Experts of a small language model.
Size: 17 layers, width 96, vocabulary 4882, 21.4M parameters.
Training: a variant of SOAP for the experts, 6055 steps.
Below are experts of layer 7 (counted from 0) of a mixture-of-experts language model. Rows are named gate (a neuron's input weights, with its number), up (a neuron's input weights, with its number) and show model dimensions 0-95. Each number is 500 + 50 x the weight over its row's rms, rounded and kept within 0 to 999. Numbers have three digits each.
Before each expert's rows: a language model's description of what the expert responds to; "gets" lists some tokens that make up at least twice as much of what it gets as of all text. This comes from a sample of Wikipedia text that the model never trained on. Tokens count by the router's weight.

# expert 47
What it handles: Articles and possessives starting noun phrases, mostly after prepositions, such as the, a, his, her, its, their, this.
gets: " the", " a", " The", " his", "'s", "The"
gate0:551542438487470561515548522538493519454544436473499495530514557505452503471428507569493489484510586508448432439471634473537578443453404535472458492483395476462488459399511503478564508444506548463524510596417466524613458490509531467440458449505552513444455556407456349510487558505463466498
up0:513419415538448499484531444524458434448522509486536436532429545510487467483357519581540558505505430510471492508571468501510513533508508502445573471501562481508424481409455554492429498380510494510551487669469509446560479456539408518486497476445525407430529519487483499532448566540463399536
gate1:577451473489471394499459470485518500440473561525440516506579464445465444484534392536545591491547420552460537498566533541445521498497659439573534523541456493506471416483529532504578524506482481513487446557529414580379547534492554580531492584575469507511529551448528498483517421528456525524
up1:472546530541578556518598507425471530514458541424480516494565528528649426484481433441501468521543482492465536483501514511483550428412506522595475542491588442557480508492391514539500460492484475528457554562496542546497511372493448512518467569639548504521441486504481495391520439541515423464
gate2:489405445519518526455442489507522476573551556494467517505513520559502402432477456448422494581467498447558474491586526541463549524503393429455543488521439539540537495534545486478430519480526532546452568495511530534427587501497521451488390534537460478407613586465509567468456366437569528492
up2:480469501512538482502463477520445599562509458439400490490527456521429522510552507476500508548422511538420441494497534579461578529434653453565463514554431518477515461494447449550596538557520492488417443546455510573592486486549471522537559506483439470481409448446554438412464537539572429513
gate3:501476473569519500457508344448440506544429499439504515390438498513479454500461454488502511519481488572546506412603479561444512512515465565411449522495559591468481555524510483466484521582565465573445521586508414485500451612499520456562545553406549403499488547495539554459433474530503499479
up3:564544443633481571531495553477483497551421570471530487425496463550535519459494591520570497491517483543532538456408527473480444477490521521449470540543518464600521570460500575508505548527510432514445461558437498560536535504387506500494549511589491458567457530515368411539462534495397577439

# expert 28
What it handles: Sentence- or quote-initial A, An, The, plus copulas was, is, were, are, even as word-pieces, such as An(other), am(enities), was(hed).
gets: " was", " A", " The", " is", " a", " were"
gate0:457401460514570596495551499516545466506539544508565468453537583537588530419498440508472512444462568489473395551472551602432521498451557475518548459504525582468526554493536572547451501482539501475451448426494498488452454510462550418488491517465446549465524491479457542452583350497577482601
up0:519498503455501486501495469460558412407479530500545492501456501440501467563598601492436519576459426438489549475514503525503591481503536591415480468459507593468559449450531498425484451558469518510480547436441447473469588507508482479486657474502520575491439589515467425497605496469547489587
gate1:454547497462534498504553576453443490428409430398491531528514485481471475518534451453516504451556400514509530505483538464438473495510546479455567361564363519454462471482488482473449412484554519411476495349491483434391550539423425528538519522464507524500533513523430519455460444536512500483
up1:490474509549489497472525608557457576511473415413482528479521548479498521475493453538473452605639449498582486463469528484477506395536419612388463513511457467450476400587483573548510474495522528560505517514453454500451528472421456515537537566547469525507483579472414497543522539564573485458
gate2:488480411516470436566461527472545461465498556437572530494487589500491473492518446435493492600454603491442499603485525416442607435449589547546531421486536533580471547555491428567481562493539609505457533492513476516508428525490441561402491453530523472432524475534455474492507456601450525507
up2:511494560554509455476427466571375513518564508473383492496579412558462549516445589515600509511459590568472510602461515544479516449542536476494527521551469506443502549506472476430518520427510507442451600488494511488624539475478452424524561533473560570605518502562522502570489496526545458515
gate3:450494548420501448587476547509540500576557450502494580516526549546425464438538534469486555610472492567486447571513415463452464412470501515408440423477520464481605467465456465540436572432523543476447481562507493536420505536363547518461500540532507549525541548564556577530574522518502516538
up3:465489582456528524486539388569548478483485468554465486471530467570473453547505507595489426520438417521519542530501468485510402521561569533400440452517579445517493537514447556589451514426456536486472493513551524604461449535410517541569502430482454544570400475412525493592508450502467510569

# expert 18
What it handles: Latin name endings in taxonomy text (Coleoptera, -idae, species), plus line breaks ending infobox and list lines.
gets: "\n", " |\n", "a", ")\n", "ia", "o"
gate0:400468534499473557377412515541592533491448510485569559518586544466531526489455460508424534475485482524567551465492473434466501480583465520552521512564515520576446576515594514435494454528528451534542545537540573478535572533500445466586557543531549441520611544493497441416475515419404474524
up0:497461454486548495506536542482537442505560485426535501522443422546565539432478541476604442558518528417520524419540500548489508437528510459529482465564586545547439530477457463463603458534508396493471418456451439496521517602491443545582484507552499464468394583600469539526397487462572494535
gate1:517488498550559470499526517532445479472462395552510495457468574463577464494449488423418521456529516463518572530407538501504403443468525511444484519581583512495530543541517529569487487457545509435399504453477541526451467568517435505463450478383497553381603561438523413503532444464395520476
up1:429610570429507511443473563456545499505511453478595496581425487456469492479424445530407425490516552558527432503535603459454446500425574530543507480543492543498487520550522525486532510551557514432388508542553470481511424544549417507535596413600525491515435548461503523468503584535542476488
gate2:489523543514494481473513515503529534477519484601490408478567480535524568472554545510485432466525426519578386558448534441506417522477568577495476470576553504540468485442469441484425516475585543567492406575523447445567484494601593488424507462474524435529528506540520533608539433412424482470
up2:453508467446512494464660520502523507546475570600489531558452494512485420522527593444496491443480451530581447425468504479501583538458565459537478487517464459428585539459568470553536503496518455417461434437455487510500486537450436511589475522602484558464430523485539420444622468539530464468
gate3:443453460487483543558462391470564548454442588511454403579526557397456472435429406460556516446511512531522557571424561499478431456462512554520508550542451457508472437557456564501562446459523481475589469455461512470560610537535465581472510581505465543470466514467568481453553502484498471555
up3:483498429523516506465602581461464564570526442554472605581461518538507541493521524493607591548549496527470552500566517590454514432552533477587453437505496436475512487534480473476491534580422440433535420422519506424420499499457547454500442494529409454576477532464456491400488484508582536510

# expert 53
What it handles: Inner pieces and short stems of words and names, often followed by suffixes, such as Malappuram, happiness, Dupre, tried, unnamed.
gets: "19", "ay", "ow", "oy", "ip", " New"
gate0:510512458501495468499491526611526628453463509495502579511415441449544513464432447505484519555501557449476505498570550550498476449584572510472467434544588527608438636447521596525521505517450449554515454471529542520561497499564395440457504575511544609535457475517456505579496477514512529485
up0:424418499508536441418501463575492507515456475517476471517480513532511466507603521479552465461533515470472592429452578412510608553418503515524385535510428520488506466527468502423546509558526556463525489591435535611448485490508506409552525512421462497458525444490564602414580543510484522557
gate1:455529480509488592478500433401498539529478536507453519583518486494454452545522455536520612579584581430533446503578507417538535477506503467513506492475513496466519574416579613454508552517469482458433495461433594554509525544489585502510437514542518537489427520472490414433518500503513333519
up1:398512454566508414481527461511488504429547509572489466457467409507483394513521461482415459405471377400499529480556503467478580472614487447443479512432432535459446536459498521555536491576452506501518515530553500509507564508490427341508488417549561443553532488479492489494497481481519433481
gate2:518510448484515588488474520513439529444492573540479528519508575420520501467485420515400477470564482500533517463426425510522475418521533551500563469520480482476583586577495634483453378485550420459523425448470435467506517437572525571466479533383568472550540487535464559464449466507494539419
up2:487487560519561468399549471567507476457505463539576631478518516448460401513460515526494496462554557475485471468464470557535475448486521477469503594435547483564455458535506530442427486448525388558478567497434555547464459455478450498474522654506489478595521524544490571415521384520529546473
gate3:418523478609462544463474499481518493544447556541505483442528489552418490437475483534575472480515595500554562499572421450520585511411478442570457482554425418525465441430609422398511540431469475529506594509521583454513543526497514555485494548450526570454550535469526518566564447528499455543
up3:552515457445507549424494550477571491500570411592431459523500549513478565519402434517514465486506552480506504524569512533480466540515436400552550456520409436510474505399544572534523502492440576461499630457574600397566536476535461503503533464550585479537449534546507495555541505583486479510

# expert 3
What it handles: Word-final pieces of romanized Chinese and other Asian names, plus raw bytes of non-Latin scripts, e.g. Gaoj-ian, Shenz-hen, Liaod-ong, Hong.
gets: "i", "u", "ian", "g", "0", "ai"
gate0:428476592508513464421551530520529481476508516506384550537473463543456473505595515447558474430502445451556494603549523433489489607486364478539436439556458458510495474481499466572485437489564497445483574490499529517515490388538518580473429458455534561545430564465474389529530503447464473488
up0:514461545459591513503485442446473484483434529534489562540501522540505505554522527575553463543425476520520465544454432501330554511485509616496513500531500524447479579526462485491481413514603531517402472447515501460467519484529551493487488564502359471502435503420448360581453434481496503526
gate1:541544481462499477528401445600511527463520479472486588567511495618427472520458519543576504387497575505514524606565603498440491448529471507535536446554541496479541510452496469519496556580502491495463518556549534575521447553494403495589589548505541430503519541512579419567554517534557444490
up1:420385472496527504543565457464422488476538547484482580473459502479511571476480488563430492393503506479520515505551481467525623518472488436426533498415526486524506466441523553543447600557504491408480484536509441481536474493369577519443535556503486515559444560398538420502535431517601460519
gate2:422568501569510557553519391413540658452504498442603518492456460488544514542624439454489547512575494462479525434499499561470442459493514492517478479505541525479479501506519500538477608543570469510494481638462565472517466557469497471599508451537431497500528505529411522468521576546437475475
up2:432560573500621517441428438488552531438469595496470505418483492488503489527576536520419455468547525485494503397445485471423512478435482565590492480438498537463478541488494512569512461550560534446499540494443521553449394549476416500483546449409492426553524531470510484423428542572613488479
gate3:486508508541453515503571515561476490456522498603510502514498424524465545472563539535477575451556610477462421475491456422473430492440453501602508454560539522451520449493492542498541394421477504466499581461436527497520455500584446582457599536488434419541477503446505641492577516433527449465
up3:569444421502439431497548439531511565519562493495380537579499512482498470468541538450532611489428494474566451437546474491559491563495508454565476497468467523556573492494443564516471507386470502420418577548456517486510461506550412519531492583444523429418422481423581518520490522508568472428

# expert 19
What it handles: Bare space tokens just before a number (dates, years, ordinals, prices), plus approximately, almost, $ and £ preceding figures.
gets: " ", " $", "   ", " approximately", " £", " late"
gate0:406493567419441579449530544583404527531484441503419609526415534455575485455439574515534440496486488525482529593551499528474431513528590555558497462557474547479504438522502532490453503476497534497590479570466485532512481522493563470528539478440525460386454486418587559443492435476414485501
up0:446429594512409621521503458459445459491493489444493424524592573505441427458480474450556522477500501484500603429520506528539472586493527434525510573488584521455521387432493477520475459499514554476502543641474459502519451535516470540520511460487606445476462486514501619490479582469474526560
gate1:581470484607477563533560519477532498477425473534557537532529491554470493427418466471532519520445538480478539533446524374556537518583485469487503523438454497426464418453445505437497416528544531477552480569561559520505506475508495376494431501433559515477498442513495543540375459636446470544
up1:496431490526481568547418447432459549483503535518453555538605415452517579518515494447510430594475446497381483552504573451500457496451537514499467342453452466561419498434492563496469515484537484477553495433491500470442459430471507536518499428543483516579519511533457534463513591543386510564
gate2:512493434522504444461575431498508491525518428531423417545428565501502529603476499505507505527578559504536434564525467500496490453561529584427530469536531442477471573583546466478562511541521465458586584529428486461468448514558506491539446471587459568356529520537580414509495570430430515518
up2:523501477469553484483557462426410527567531500555522460450483569444450504513585522451462472458475573506386547506520471516466552435436521580481560462527544509558526531580515420391437494520516439500374421443510489559541550574459444426526534494472540482590469450411455481564455569532510476472
gate3:447495571476603603468452442471518476495494560574528561499481477500500479513534494444444565528438451437509433423577460446547612442526483466502477464529471529515503499447571538521595542504494513428568470550588346424450414577433572501509517579495486457508534478536474537491524503485496581498
up3:539505566365544508470520443549494457495553476567506439428424573467519482415460496427538538477531579475502498457545455471464527543486364464508528573483482509495534492605491558500579520543449519531453504433504497471604512520571584534457462529460479505413424525612500574560472495543453440541

# expert 46
What it handles: Articles and possessive determiners after prepositions or verbs, such as a, the, an, his, its, their.
gets: " a", " the", " an", " The", " his", " A"
gate0:455531471503488469552579588547480437500586479539508451465576446527478482542501487571449454558522567490498520520457522530585549505523564404539566453525553530482432465484537446502430481397451489433473514417476448501380475516617421510537399495540494525461398554526491556488456485492525595436
up0:481559515554485493461469484530593481472491632490604496532556486569519475511529510528645485505481578524470442509516449487514418527401482493513541568517531635507498433463428492503414521522411542531432413484483543444544501541512487481526567578543571455501578501433568555455524495545554470482
gate1:562493489460461595560547506460419485545521613516546591395504457522466611521495525547442451392483444550572528430480520528472468546496539498534439522469423577565522533536524558502494525571514514429547512421479409519450518555480493521358540495497520516541391505518480514540488437479548495449
up1:522496542479545461485460536473457522558421469492443459520430492540519541453499468491472518423523584451571498485548437556454488479481496481447550497522519471513461543514512559516555470578584430396425404518444515608493470528462436465486463546523469466502617505477564401383460503389565420573
gate2:521454497454442545422476630421584551507495493457480460519397501466451596483478493466486537436487517438479414508530522574441502516501454457520516421569534468444538485609570570568530546572470471550494459411498502424496506479563540620546473575480546569443534528514462444526493549505544443540
up2:460399563565443581530511452481447496464478485593539586471560461525510415505527447587504464457514422537615548546564456493483501549441555563473482526534440500477528454372428469487460450419463438468447472482573531461476533485516504370420458482539413461511497535539495505516550431478508480519
gate3:508520474459488498523542473484519500509592530327496523435587465443533545472492514533494561422495430463514600487582520489442452475525519457520558483471591588456546585507523457473454551461516477455500467413569349441468499551486443489416508473493512467558445504518516412506479570494503555571
up3:496462458519468498549426529520565557430513520469437499501386475531482481384434437459495400485450501557525447398527545542378570466532492478445503505450510527440473501496481521444603506466442558445530501437527597445505548527506467522415626524521566483439540474498494536447526423529498546425

# expert 5
What it handles: Later capital letters inside acronyms and abbreviations, often after a capital, such as GDP, GDR, RB Leipzig, FC, DF/MF in squad tables.
gets: "D", "P", "E", "C", "B", "A"
gate0:577512480565533516497475513583483538415412543464565532533467614491537460486428496487410494602427444536506481480343499513484511401449597494567519494515568579487492481455500499498549514524433540441556527589473419521448551511500554520525422559520439535587514495431509532481545520488476553513
up0:402416497491486433499500519436517495555433524436465530502464482529578500466542458562502595530418512455506473513582638552444542474460528433519487486497486593410496498490471468531519413499492440425454498493453514467614629520507456498473509450530493493573527479414466446573496406437520506428
gate1:478531489545477468521595471548458485433578448559443554500494548489505577448422496531471470438482629512453609439515489497505543411493440525507619510514489487401549626510457455535549474524539456455534466534561524497526514478498519556508541523534487539497501531570436427587493380482562411490
up1:508521561525597437458523473509500487477463515483485417472517490540506523507512425507599516483521370544407547498533490487590469519465493543539457490426509524497490418400464448492498476438509540566483541507486568486586509587560414520621452600461464526536565453597505478485588456543515398518
gate2:447510477464437576466359553387534480557438594488547518460486491434529486511497462518534518466504481501556497410505498543488513474449602437638571506496424467446521543596606604529494473530542552447504512502530497527424540519471562515487481508474555445519506537521516579490603502509531442453
up2:524462533504483493588532466581565491480523532536530536564416558556558511447455429550548451476529524592479541481560396465527542520462481489431484413435495502498580393480479405548532566485476529394506423508433497612513495484461571460567465450470493408458551459482524497535501454480572558430
gate3:489553541559519504559445461444492478576521518442484472553428500394487500506451552551543582474475561553537556436434475538404517427554611542536568436527524493517529510491470436544430503490516534477626508490501442550448581505507543480485443514477395538533507569556508492530512567443650522467
up3:502470535454410497498495650610531456540555513482446484517535582496537444489540509472541443513543525546574537500563480538505535546489493519510465509496476535480598535382532498493617514523582472530488491514507450565534446382476455601550473484460509392487495560451482576398501447486547429504

# expert 17
What it handles: Capital letters and pieces inside all-caps codes and abbreviations, mostly in tables and lists, such as SNCF, CRC, NWSL, RBI, SWE.
gets: "S", "C", "R", "A", "P", "B"
gate0:575556514448452487481550485497554466487401539477470451556562475515485534509538610497547465518440509513458490476441553513479491570488444356610573520541510422450522613450554494544522528580594448435492549526471456514611497477465434493504500490465526544499541471445469434562487567490606549529
up0:432442450512477498493442524552529521532590462503585512461464479497490536478501524577520421444581489520513524492460437441580470430413543466583520496551372592461533520447449482620507478416482495575516523554507565556496409459535545556595457583488516471452590469545480490526425477488544472486
gate1:472519473561490455548513522532456466493533501463441573481461560493515467435468464485426465534535573532573527410559482525572461494502577467582478471533453537474579516500520541481497564546496544559556358506414353432468517445415525626511461519515393437482499555505496501556573453483500535525
up1:451523498594530581462555547522436433422534545482479496491443547545460461527478536409468555342470482523482448416480475526528472502544529536499525518516537459478451532556488599524612583552425528478498462568493540470537481523513509431476551511568566438558576557548518453555456396488500408528
gate2:466478532589597495488502536478502489457536489415510403487489425539570539537550540494524454499529586575528402522539455561559572545447469538575547521532404482522506467490497474530502538570607441506510500526448461549469543509522534558494616523466524554456603445522504647523493584542458531483
up2:489441490519422652458442460547480507531487468518413568528552451440522551504502432477549459606472449470435461511571490568480451496507461542512478471500487448472562444488463521412447526453495428457511432435497484476643520411405486565513426485525507451491585524526464500530540586421478523529
gate3:505525434504485542518570547572529603494575528512540508551481426454448522519497491429525468420487619563520465454563492471543510557501418547525460417525494485510488506542491431562478454445610510490565487548491543482612462483493464446456560497439503471537563548514402452447437608388574508498
up3:423537487499533498491496528421581551431459484487520440562436558477487567453560470410487503484408460457464482532537382547487462396474613535384502462498545458588570551507516481480471498383517490486476437547545467422450494464459527490482504510557447499556516496507452346483476500493538551486

# expert 52
What it handles: Standalone space tokens right before numbers in tables, dates and lists after separators like |, ; or month names.
gets: " ", "–", "   ", " end", " refer", " applic"
gate0:509491578479488608453436554535486478479517531461502518535513521397424527510360493486483490525537494555568441483434486467539495468501482484505404461533481493529424425465538548568565528480472483548506512471542549495562332536539504556488432475468452472502458545591472483428564528443361507435
up0:579527464519497469426514506490513484433541540443451545543484472440529423511468589506448462482439514507507458540560543544478595507644546504528629502472494520449464520538531568493499576431570574523451517508514461593529454458580596531494544473510443449481475573454431516420559424570502523576
gate1:577494501441495475472582546540496422501449542494523518487521501525542556542429459499442461496515518607507558518453397460428491455532501580521500495543558484484564565500546448554468451461519652476376509523603553560563560559509506451483460535511492536505457542553558495511479452433482652496
up1:528412545548521542538486553448579458409503528521460385498507454548510446446547470552508576549573560530446480442491488454420478452529598499571528459434585449529585471491607488544456568479541459529483511513520567484451468545613496421540441492478578482557585443454521526559505450480509464488
gate2:579632500558558467466468461455570510385444503588523491503479513544516451583436478470448485582549531541495583454489547518481385615481523487510542498567503494501419538433533529555577438508467476485465426399490566466519531473521539560472421482501552423464426488549443459486461500545529530503
up2:526521477484516508416488471450451512452434548508531359493536445483537546529378503485477460520633590577522514524565474470459400584450479457444587510503537532553558499444510529422486496491549504495529581547458494554430535504501529517513610494593450429455469523459453536456473448561519451553
gate3:473493499504501447522521506465438435555469536448499444525386500516505417487522496469490499506499460554528525502555482644533563429446474466449461453594531528513477501401511511509466453455490396417429478526415461581467602525488441498512549486505533515508550483543553342572549438595504545482
up3:504451472596562435582436494491517486522543506506445478504556447417441576451471446514481391591478504583465634490523540468541502446469545494510367571544439433468448562467533462539437475558577491559482497513500574484467606478455514463469573538469470448425470513522486528488487492468540544431

# expert 45
What it handles: Word-ending vowel pieces closing foreign names and words, such as Seren-o, Kompas-u, nodur-i, -ova, -ić, often before commas or parentheses.
gets: "o", "i", "u", "a", "e", "es"
gate0:512509494524492502494514396552476502542428498532474463557470572476502517522538560522530590482542508510613488538489456432559452549555448435590450458508461329525453512381414603505551544600530457471491521538544540469506443534520506488521568525439536572495425489528548474549458479475425555469
up0:478404438468431510432439506404551509496563380472498526477460483457461500456517591510583576488508562424551519588445519411526524505473567503509467507442490470559481476476536511553490470473555493493373459480422425530522545616462514451531514505456469475448542422557530556418503551554522576542
gate1:501427460468562455468549442502469499514487440388470520440469518591493466516545521534542457441466519493427497465500613475441462456447571496572530393440528411473315459498442515505545486450427530552386548486535507538478484476578452565507565510489592462499560514496506480515521478504511538539
up1:463623439526540448481479503550478543472498580618532548487576580483522554421444549466487520552472501475500471432565581513484450376492505526538492534561500487456492534609536496591498542500465463488492596539421519532561527482409553485409386526529533523454483494493490480383532505462484525529
gate2:505557501496462462454520515515493505536432563519428474441544462454457548597512504433545422562503502539509437491500505519558497536471467539601487540505494450504547594445424579481477474544570516373478477514414476525480521465550477473484435442597615483498489485467496504519602496434600614402
up2:403501625494615519537558532451577559544444573562452510559532494531525570536486478461508584457434446503461493447442450491516449513543494538497533431571557394565503592520532606440476486521481476491520538465546548516519496548447515493493535547467492387577598390481488502542482505535476508503
gate3:518434420413509448569501572501458497440377474408474429489503518544513527522539434418512442552459500500522518490459559474459510506476485520519557583491462558521399499553518501514512457502529503532506472348437493385461490438563515503530477463484593479409552547426541583556536490574529434481
up3:554485438462428509446491616539485449449450471524546454471505517537464472546527425565591571494509488616497503427528573511393447479596505491427409578484480571370438556508485510450490443454506555481502539517522481565562574503529491437512469413546511491456484448481494510506538399541543471483

# expert 58
What it handles: Auxiliaries, modals, negation and main verbs right after a subject in narrative prose, such as could, not, had, (weren)'t.
gets: " to", " was", " not", " is", " had", " has"
gate0:515562530533539550535461553422427463544434481479511505487447516488493522484493402530502513514359556403504454453476489422553502513400589556470567500565482606530418511529490496451472574514519562468572425432513520458496548558371517556492463428548552567547530489506548469522580503539547477483
up0:578521521556509445487367525467517420440491551514518526410494446585422497461511503462573505530444451462505515485469512510507457505535479454516495583495481559485452476397487583565552544501443485602418591589533455473515434468476529526450485629456453512418564483584519429459530540538447501482
gate1:564478451381497480474436432416565503547510469555404528485520619514452555473514396534523530498488517498361485452507529536479582487434417407496458518527536505444542472543458486423537506585450488462610524524439550514477511509535526525527554518458525477507477491526568500396525580490459439438
up1:436450385476478528543482452523482517544436563539490428468474433515491441605491440509589535468433483482513596426445571494515482519505586630537497567502442492512552512560546522491469496540588514589455555469422530507570528501492445474425544549422512518488558536447540458499593458408480512462
gate2:406508458471437453475529480555498505598477422477508593554522534495560487546480471385511479470566547489480443498475520519439507545456419505572513477519433482478549493433516487435517480547529469483448531412455530531454622464544474491462438448459467540556509472472505625572567391542620511568
up2:591520522498434500514520522479542615468562508501530598537475518511473475500460464542460570551432580483589463540407506485372508507481450485473594474620516637589500514489538504479491474436525477483509475502503454446523449564493481475594482543544577470542537489444596522440531477507487412438
gate3:460524588493541553429529560522443493502439487507425542339511445496520418458570481414495466423523519454549481497423462542488547544554478458526560474486488556539531531477608549537580549525485445424504480606489477538457473532578487535494409542507511492478445520465534451594567437444569464549
up3:426558522562526532444498591505435539499451524478581536463585427426493596441431516449445554548565437571575438541547564538483452436512479466570466413479457477546498553499548508542526432588467431584510518425505451530492530471464535529438373496525477535485513541550482580525504554474466447525

# expert 41
What it handles: Linking words in running prose, such as and, but, was, is, were, been, also, often, and adverb endings like -ly, -ically.
gets: " and", " was", ",", " is", "ly", " were"
gate0:512502441525523510439521489555446576496503512452470483469471474383483525482599563440473403462477466609512510464525584470541521425481470504487460483417495527463437507582424396481569529492502558547601460520489462443461492556495486466489523610556393397472446545490504538502460404518544524435
up0:497466516465584421536393365500481500490560535541538437543474538490477476498493494460492496467518565494470508541431542472439589457545502569567509506487478433515553463432574494458464501436569529613480449497465515445514586580549474419410467531575444475455409524493511470476537391540536449579
gate1:390474385479506478427486411524495514591495555440469580573469567518485490560578510493516485553425485576519447508490518534466485582528532523533417473517435671482496471557441472475527458589428545438486505600556566551495486492505538529502536516465498473532515583537474546492564585530510498524
up1:582544492595419476547529554484497510435516549441563501536395456581534541565542457523446505518440459469438503546599485553628536489501531522549424486527520536481431467474516482615586503490522433499491551509514454489400547556431542541490512537549482649431479514471519470533480479499442502556
gate2:539462468474565446472573413533533460519542561532518500416590519503545463512465517552586555542502584618563456508480422542508543512539475480488458557462535620485501562590535464379544553552480520481453434513491435487493548561476466479402470546527524418406539481484517487440481533559428522452
up2:514537590564496513553445496564415492512506503479573572459502562456493465430620489484463607526454417422496578473487515611488443557483551551563520483477487490516538464518491520497578578526565539593482479461569493502580446410451477520513476498583555515491458492537383495548540487424487583514
gate3:520558548582502462423447471529550505505528528507510521454448506522393518525443395394531513553557457472507511505512578432450496489511437454540513577570535529508512449500583588481525537474524498547442421599520463553509447537539511321491547540584534565447474494495599548517493504558544491482
up3:512530551462451587485525434500434652512458448528421558517511516498456547498561491521509438479552424488525438579482485563527460533521405581587483500491531459469478533499493501583530525520499559498520593592521509492423468374466485446447513552570382499476466529455482574451542512510477590455

# expert 8
What it handles: Section heading markers (==, ===), paragraph-ending periods, opening quotation marks before titles, and table row endings, e.g. == History ==.
gets: " \"", "==", " (", ".\n\n", ".", "==="
gate0:570488487411444518551498492471569463522604418480575524422481489523602604503472536523511447502534534454488424384494479564518504540479485465502524536515521468469522480503616472465505571514501444461536394522541455501407564516448445480447429406541566502537546503440460444616564468534486466499
up0:550482459413452591454545558511497494578518540507516554529578456504504562482558553460647420468479504554508533515459494458481498529493401462464591480559525529625555557487427519464505490511436469500547493509498487422622521510420519496471491571496422442589506550525477512530406467472496550419
gate1:546550524394490503513529449502529547560473482528537471516559576553481527424592552581559559490505380510560506565483541434487509477537489388399495474525447559469543611480485471477482602510531509573450530514596458465631420527472528520465485511477445500573488477558517561525518535527450511440
up1:467458503444442442536500585455494572461436418404502468507514480500522476494419432514519460565497554509600504558466454515532505428524483424502471554578538449472466587558452395462461522495517523530375531437624527538431489549490423483548558532512458484414467477525406502519486534599504465512
gate2:467524429570553568446534449479532517495481454527515537436456547465510533460478576555556516540485500468555492534669487408457497449513412458532448473619513566524525479511579483465471545513559474516516512466494492374560415554438520508458466439578554455495544573481453415505409535463455526511
up2:501488480466522462469489518584511457593479457428435480463470448499446426538548408528568444518497522510452534479547545541617488570528550480474405484527483569533562511414533487566472519433401512457492369601505453464481567506469532468420568586486426502465399520560472550477561469500505513511
gate3:509543454517565549518438508548576591434538513497540390443549519490438512528513477513446531509482521472537507515478523479544522493486602568466490477487473558540452355530542623446539576481471551584454626463441541417493503526499434565451484494540409472424507590530433449483478467526452489506
up3:615509514573558464519474498484379475510557614458432517493529467475549460501458494404407511490571538525502594607451448550430363463494490519487419515518492465568476505483513447475572436530501467543470537530454506480494502522549479426574535572420528421479490484562503478489511541462552556431